Experts of a small language model.
Experts: 80 experts in each of 7 layers, 4 picks a token, a softmax router.
Training: a variant of Adam for the experts, 292M tokens, 8918 steps.
Below are experts of layer 6 (counted from 0) of a mixture-of-experts language model. Rows are named router (the router's row for the expert), gate (a neuron's input weights, with its number), up (a neuron's input weights, with its number), down (a neuron's output weights, with its number) and show model dimensions 0-255. Each number is 200 + 20 x the weight over its row's rms, rounded and kept within 0 to 999.
Before each expert's rows: a language model's description of what the expert responds to; "mostly gets" lists some tokens that are sent to it at least half of the time. This comes from a sample of Wikipedia text that the model never trained on.

# expert 47
Description: Years and name pieces. Leading digit 2 or 1 of years such as 2019 and 1997, plus name fragments like G-ay-e, May, New, Man.
mostly gets: " Mor", " Day", " Or", " Nov", " New", "inem"
router,191,213,177,182,181,197,178,193,190,224,169,207,208,214,196,171,173,191,166,161,171,190,222,197,210,226,204,171,194,217,175,218,210,170,184,207,175,231,222,187,230,194,215,220,196,213,194,209,200,245,211,159,218,206,204,218,195,241,208,188,207,224,177,197,222,215,223,184,173,208,205,158,209,225,171,232,234,185,235,163,238,221,221,197,211,176,220,205,188,169,218,170,232,224,199,235,168,239,201,204,200,245,187,223,206,192,183,191,200,230,222,202,203,192,164,185,229,212,220,174,170,200,205,201,186,190,200,234,217,193,182,168,182,178,177,212,220,183,222,193,223,209,186,188,195,214,196,186,202,211,196,221,178,159,222,193,215,167,225,212,196,170,204,197,227,212,208,217,232,188,162,217,219,217,235,214,209,247,201,198,218,188,215,179,227,217,192,199,194,198,188,204,227,221,200,156,212,211,208,181,197,206,215,198,199,188,173,169,206,196,174,181,200,166,220,209,205,213,198,176,218,206,240,230,191,181,198,167,204,215,172,189,202,198,205,200,195,193,203,207,213,168,229,196,209,182,152,171,189,205,218,211,208,212,191,187
gate1,211,213,221,216,186,219,222,240,166,245,217,203,168,219,235,230,196,195,220,219,221,205,186,164,199,196,217,224,178,195,197,183,184,187,210,193,195,192,187,202,240,189,196,207,200,200,226,197,182,168,201,169,226,183,207,213,184,211,199,153,175,214,204,221,184,160,209,175,209,177,201,179,210,239,213,195,212,212,174,210,242,197,219,196,191,210,203,197,212,190,214,183,249,169,209,231,194,245,208,220,205,197,189,194,214,183,178,161,206,250,179,202,165,199,220,215,174,202,197,168,225,183,230,180,191,207,176,228,212,225,180,214,212,190,167,207,209,190,203,172,195,220,227,148,247,189,184,205,196,196,214,218,239,180,179,214,207,203,198,205,202,226,189,205,186,180,187,201,188,191,189,198,221,191,216,179,237,235,194,193,202,200,212,210,186,195,210,234,237,202,205,200,199,207,199,190,178,216,192,214,213,197,221,195,167,186,168,156,195,197,174,202,186,187,204,177,216,196,191,204,182,217,225,216,208,230,212,225,170,213,190,192,191,202,201,214,197,161,228,231,206,231,194,173,217,174,187,234,192,251,207,201,233,223,204,219
up1,192,186,213,173,173,207,204,242,217,219,195,180,188,180,228,174,217,191,197,239,205,174,196,173,203,193,224,183,193,189,188,207,225,199,173,206,160,197,209,207,195,194,187,186,175,190,229,210,186,192,231,193,209,198,218,189,206,254,217,219,183,208,214,205,196,187,180,222,215,224,200,198,194,168,210,216,173,237,221,203,227,219,191,167,189,232,209,179,177,238,187,192,236,211,231,253,209,235,195,193,192,173,153,218,184,182,211,207,200,224,226,212,212,198,215,190,200,210,190,177,186,216,215,186,191,202,182,198,218,218,207,223,228,219,171,172,200,189,236,224,211,195,193,211,198,209,192,195,210,219,220,244,209,189,154,190,215,179,164,207,197,221,228,187,171,181,201,169,206,170,188,192,190,196,217,137,180,188,182,213,233,204,183,185,205,180,191,202,206,183,196,209,219,196,249,232,176,209,214,222,196,216,194,158,218,195,176,211,195,150,231,209,225,218,188,216,196,216,220,223,203,184,179,224,179,213,217,206,254,219,204,217,204,213,217,199,211,170,175,219,180,211,187,214,210,177,203,228,191,185,223,224,185,199,221,189
down1,196,158,185,195,183,189,209,229,201,182,195,159,213,244,175,180,191,181,190,181,163,200,199,170,164,192,220,199,221,212,180,205,215,231,157,214,207,202,207,190,215,191,217,174,204,212,195,187,181,191,219,190,204,187,218,193,220,196,214,163,209,199,220,241,178,193,167,182,208,189,184,174,233,203,189,209,180,193,145,212,213,241,217,224,211,245,208,207,186,214,205,169,181,227,181,215,193,206,220,185,175,179,202,214,221,203,216,161,205,217,240,201,197,200,195,209,203,203,169,184,220,230,229,207,197,215,177,197,207,200,204,189,219,175,182,202,195,183,212,208,223,184,189,153,181,171,204,182,201,198,167,216,207,190,172,194,183,199,195,216,226,177,175,198,206,201,193,190,218,225,185,196,190,242,179,183,231,182,199,171,171,207,179,209,179,221,199,201,225,206,218,167,208,195,221,161,208,187,177,222,221,149,183,207,179,176,170,211,233,174,225,220,206,216,182,194,229,170,204,228,226,205,206,214,212,245,194,150,161,204,179,223,192,201,182,200,222,210,197,185,201,205,194,212,211,206,189,235,202,203,175,204,203,230,167,217

# expert 39
Description: Word-start fragments. Opening pieces of longer words, such as dest, rem, ut, ev, appro, plus scattered digits and table pipes, often in taxonomy or list text.
mostly gets: " dest", " feat", " ev", "sequ", " rem", " lim"
router,185,189,180,217,186,170,193,199,195,207,181,198,205,176,187,198,177,208,164,176,188,181,202,200,164,192,226,199,231,199,212,233,224,189,203,188,194,245,188,206,207,193,240,213,203,220,188,193,202,198,172,201,185,245,205,222,205,215,215,213,196,227,194,169,215,194,189,182,182,187,211,188,209,224,182,216,207,172,219,186,265,197,188,205,195,168,219,233,205,185,237,158,205,205,176,198,157,233,202,178,197,215,163,217,205,198,168,174,206,212,186,206,210,206,170,238,210,181,216,190,199,214,173,198,176,181,219,210,184,195,169,217,187,169,185,175,225,202,217,209,171,177,196,203,178,222,187,195,213,181,190,223,200,175,195,215,243,212,209,198,197,184,219,173,204,173,173,225,198,206,168,238,238,217,212,204,213,212,207,203,228,193,217,210,212,212,218,191,158,185,194,187,225,253,215,181,198,192,187,176,222,249,221,234,173,185,186,161,203,176,171,195,194,195,191,217,201,197,214,176,185,169,231,217,239,210,207,168,219,193,164,204,181,210,187,201,178,195,201,222,231,164,190,196,206,166,207,178,195,225,185,210,191,212,207,209
gate1,186,220,184,220,195,172,195,241,199,179,229,175,200,228,189,205,183,170,175,200,165,162,221,224,167,182,214,226,174,200,181,249,234,181,199,201,198,203,203,177,206,185,168,225,162,186,221,203,191,190,188,228,187,175,212,207,224,201,211,198,204,201,184,208,181,194,167,203,196,246,166,197,187,219,193,220,234,172,176,216,210,212,219,188,223,198,212,182,194,183,234,200,166,225,235,190,228,244,205,164,211,215,188,204,226,194,206,192,214,195,206,221,214,194,201,169,184,199,210,188,196,192,194,225,166,252,185,190,219,173,179,179,189,211,190,192,196,215,226,179,210,189,176,227,227,181,162,170,167,211,216,185,160,201,193,219,199,230,193,229,208,182,169,210,209,192,186,144,187,217,192,169,173,188,215,167,210,194,241,195,217,222,205,207,188,215,191,210,216,179,210,207,184,204,210,216,191,182,209,195,220,202,207,199,225,225,186,214,215,227,205,227,210,209,196,196,198,202,183,195,193,210,237,218,206,187,218,182,197,231,179,197,229,190,189,213,204,178,227,218,193,182,191,170,221,217,222,222,207,231,197,157,169,189,184,240
up1,182,208,167,202,247,213,189,179,214,213,169,219,223,172,184,220,168,207,215,187,178,182,172,213,239,211,213,185,207,210,184,182,173,188,190,168,248,168,213,214,228,211,218,205,227,235,204,162,204,240,191,197,216,173,202,188,188,211,205,207,195,210,219,155,208,176,180,204,215,203,240,237,222,215,234,184,168,203,215,174,224,193,169,190,204,182,222,226,225,202,153,199,212,213,198,209,185,179,207,213,186,209,232,172,211,185,182,197,169,203,214,211,183,181,194,179,219,214,207,190,188,176,221,218,196,160,193,201,215,190,210,211,173,180,186,177,205,178,198,227,192,182,187,180,177,185,201,225,236,213,190,180,240,166,192,202,179,177,182,214,185,194,190,224,190,242,223,169,195,215,173,209,159,192,205,216,211,224,171,197,154,191,236,191,203,193,228,196,228,194,168,175,199,187,216,173,186,214,222,199,176,175,180,199,177,221,206,194,206,169,198,218,229,179,184,194,159,192,237,216,206,218,204,214,210,230,200,216,236,179,212,201,191,218,218,239,182,207,194,206,220,217,216,194,190,214,190,205,202,210,203,216,207,200,172,204
down1,187,225,209,219,181,220,228,177,155,195,187,199,201,186,202,189,226,175,205,196,213,217,196,204,221,179,205,196,178,206,178,222,212,192,199,207,171,202,200,201,178,214,185,180,228,167,149,180,199,210,215,177,215,230,181,209,180,189,238,222,170,210,203,174,200,230,255,195,235,219,211,169,214,195,199,162,193,204,219,197,194,201,210,177,200,213,162,210,196,198,196,215,179,196,187,179,214,217,196,205,197,166,177,195,236,182,189,199,222,213,174,182,198,190,234,209,195,212,169,209,241,194,191,169,210,187,217,186,201,189,190,194,234,217,197,175,190,206,174,186,218,199,225,232,198,206,205,196,211,137,190,220,186,195,198,197,238,196,192,198,218,231,212,223,192,230,210,188,179,175,204,192,192,203,212,184,217,193,225,218,235,196,229,220,167,202,243,195,180,214,170,234,215,226,207,165,191,227,193,190,192,213,242,188,178,217,218,223,218,193,181,176,198,186,172,227,211,238,193,179,191,182,206,177,209,224,213,212,209,251,182,200,239,195,234,151,194,204,201,187,207,181,211,234,200,198,186,247,222,194,203,217,182,186,201,225

# expert 31
Description: Cum laude, table cells. Fragments after a lone initial consonant, like magna c-um laude and C-ab-rera, plus numeric cell separators in statistics tables.
mostly gets: " at ", " x", " bre", "inem", " ag", " phot"
router,184,213,172,196,171,174,192,209,188,211,195,217,215,171,204,192,183,211,185,170,197,176,186,203,149,200,220,189,210,223,187,204,224,173,189,194,170,224,225,196,181,191,219,218,227,214,188,189,184,217,198,205,217,220,170,221,187,210,237,198,187,201,163,175,193,206,201,185,193,198,225,195,205,190,166,230,202,167,230,181,249,200,213,195,188,175,190,225,224,190,199,166,213,236,162,190,152,233,211,219,184,210,178,205,198,198,171,175,199,251,203,205,221,188,189,203,202,182,208,167,166,228,180,188,189,160,213,229,200,183,156,197,186,174,168,199,225,180,218,205,216,180,200,195,188,206,235,163,202,196,204,216,193,201,223,206,217,202,212,228,186,213,217,191,212,188,201,217,237,197,196,232,223,216,221,216,190,209,231,200,230,186,219,184,205,217,188,189,165,194,197,213,205,235,221,165,188,210,210,186,223,229,198,228,211,176,157,156,213,192,197,192,187,204,195,190,214,197,235,183,221,171,221,180,189,190,237,174,226,142,174,208,195,190,188,223,207,184,223,235,211,200,198,167,181,199,178,183,206,208,195,212,198,202,213,220
gate1,227,200,201,150,185,202,199,208,212,221,205,225,159,189,193,198,244,226,219,166,207,214,215,205,157,186,200,172,218,190,206,204,164,204,196,171,222,234,206,179,190,202,225,172,157,197,198,169,193,215,194,200,189,178,210,210,216,210,192,189,212,153,181,217,200,210,200,189,185,216,187,188,177,212,220,180,201,238,231,176,219,221,202,224,222,199,189,199,217,228,213,167,210,223,200,207,190,217,169,213,198,190,197,190,202,200,164,223,219,185,202,246,259,219,173,198,209,215,175,219,163,225,192,195,197,211,194,220,204,217,204,183,200,183,222,189,206,179,204,224,229,141,201,221,226,172,165,231,244,175,212,186,202,192,192,238,194,213,187,225,167,239,204,197,204,228,209,214,200,170,201,190,250,231,211,186,188,211,198,193,194,217,165,222,194,177,222,201,190,177,218,204,181,178,193,174,200,191,225,200,195,207,189,226,201,179,204,219,181,223,214,201,224,182,184,199,171,192,207,184,209,161,200,206,210,221,203,238,181,193,218,208,222,200,214,172,199,197,195,211,206,205,222,231,177,178,222,186,186,182,217,181,161,188,221,217
up1,174,183,217,196,211,223,240,218,162,162,192,152,229,181,220,179,143,175,200,208,195,219,170,185,190,187,223,211,191,206,215,229,183,197,200,198,160,147,210,216,188,192,199,206,183,190,198,189,216,186,182,180,200,185,215,202,181,167,216,197,202,229,184,184,214,212,199,195,197,207,184,210,156,176,182,173,216,186,188,158,176,217,207,183,220,188,170,188,174,196,235,201,230,199,225,216,184,204,222,196,154,184,179,213,182,202,186,205,215,208,187,205,183,207,203,212,170,174,182,176,214,214,216,202,210,197,208,226,198,193,233,189,192,240,213,172,169,189,184,229,176,214,189,223,204,222,212,179,195,206,191,191,203,229,210,173,218,199,221,230,192,188,181,201,185,207,161,223,181,208,166,225,153,188,170,200,197,231,226,205,255,172,189,199,193,212,174,170,191,221,197,180,192,224,207,212,190,203,221,149,166,224,218,177,213,207,217,199,234,205,224,202,197,188,203,204,211,180,199,222,186,203,203,211,201,222,208,172,228,211,183,180,185,221,194,179,214,225,183,198,164,191,196,214,196,216,181,204,205,220,238,208,172,164,214,186
down1,187,158,185,184,184,177,210,241,224,218,216,187,191,178,236,225,200,189,227,265,177,197,221,165,200,195,239,204,201,214,205,229,214,224,179,207,207,193,199,173,202,192,225,174,188,194,225,199,250,189,213,207,189,173,190,207,214,174,212,210,205,177,217,190,199,172,205,220,200,189,203,216,234,207,213,197,181,234,239,142,197,186,188,184,180,177,214,209,176,231,215,179,210,189,211,249,213,190,220,173,221,207,194,179,207,235,165,180,198,185,188,177,196,252,174,156,188,175,191,197,229,183,219,206,210,207,224,218,186,169,231,224,177,179,209,200,194,194,220,196,203,195,193,205,223,186,223,226,179,189,190,193,200,205,200,189,199,175,208,185,195,211,178,187,208,208,208,200,188,142,218,196,162,198,199,169,184,180,193,206,185,214,217,200,199,219,200,196,222,202,219,187,169,191,201,194,196,193,193,204,216,220,230,190,160,197,185,185,172,201,206,198,212,211,198,233,205,165,166,227,194,186,217,167,233,203,187,211,190,183,201,198,177,219,215,221,199,196,199,217,207,200,172,194,216,255,200,178,193,168,206,211,209,166,218,240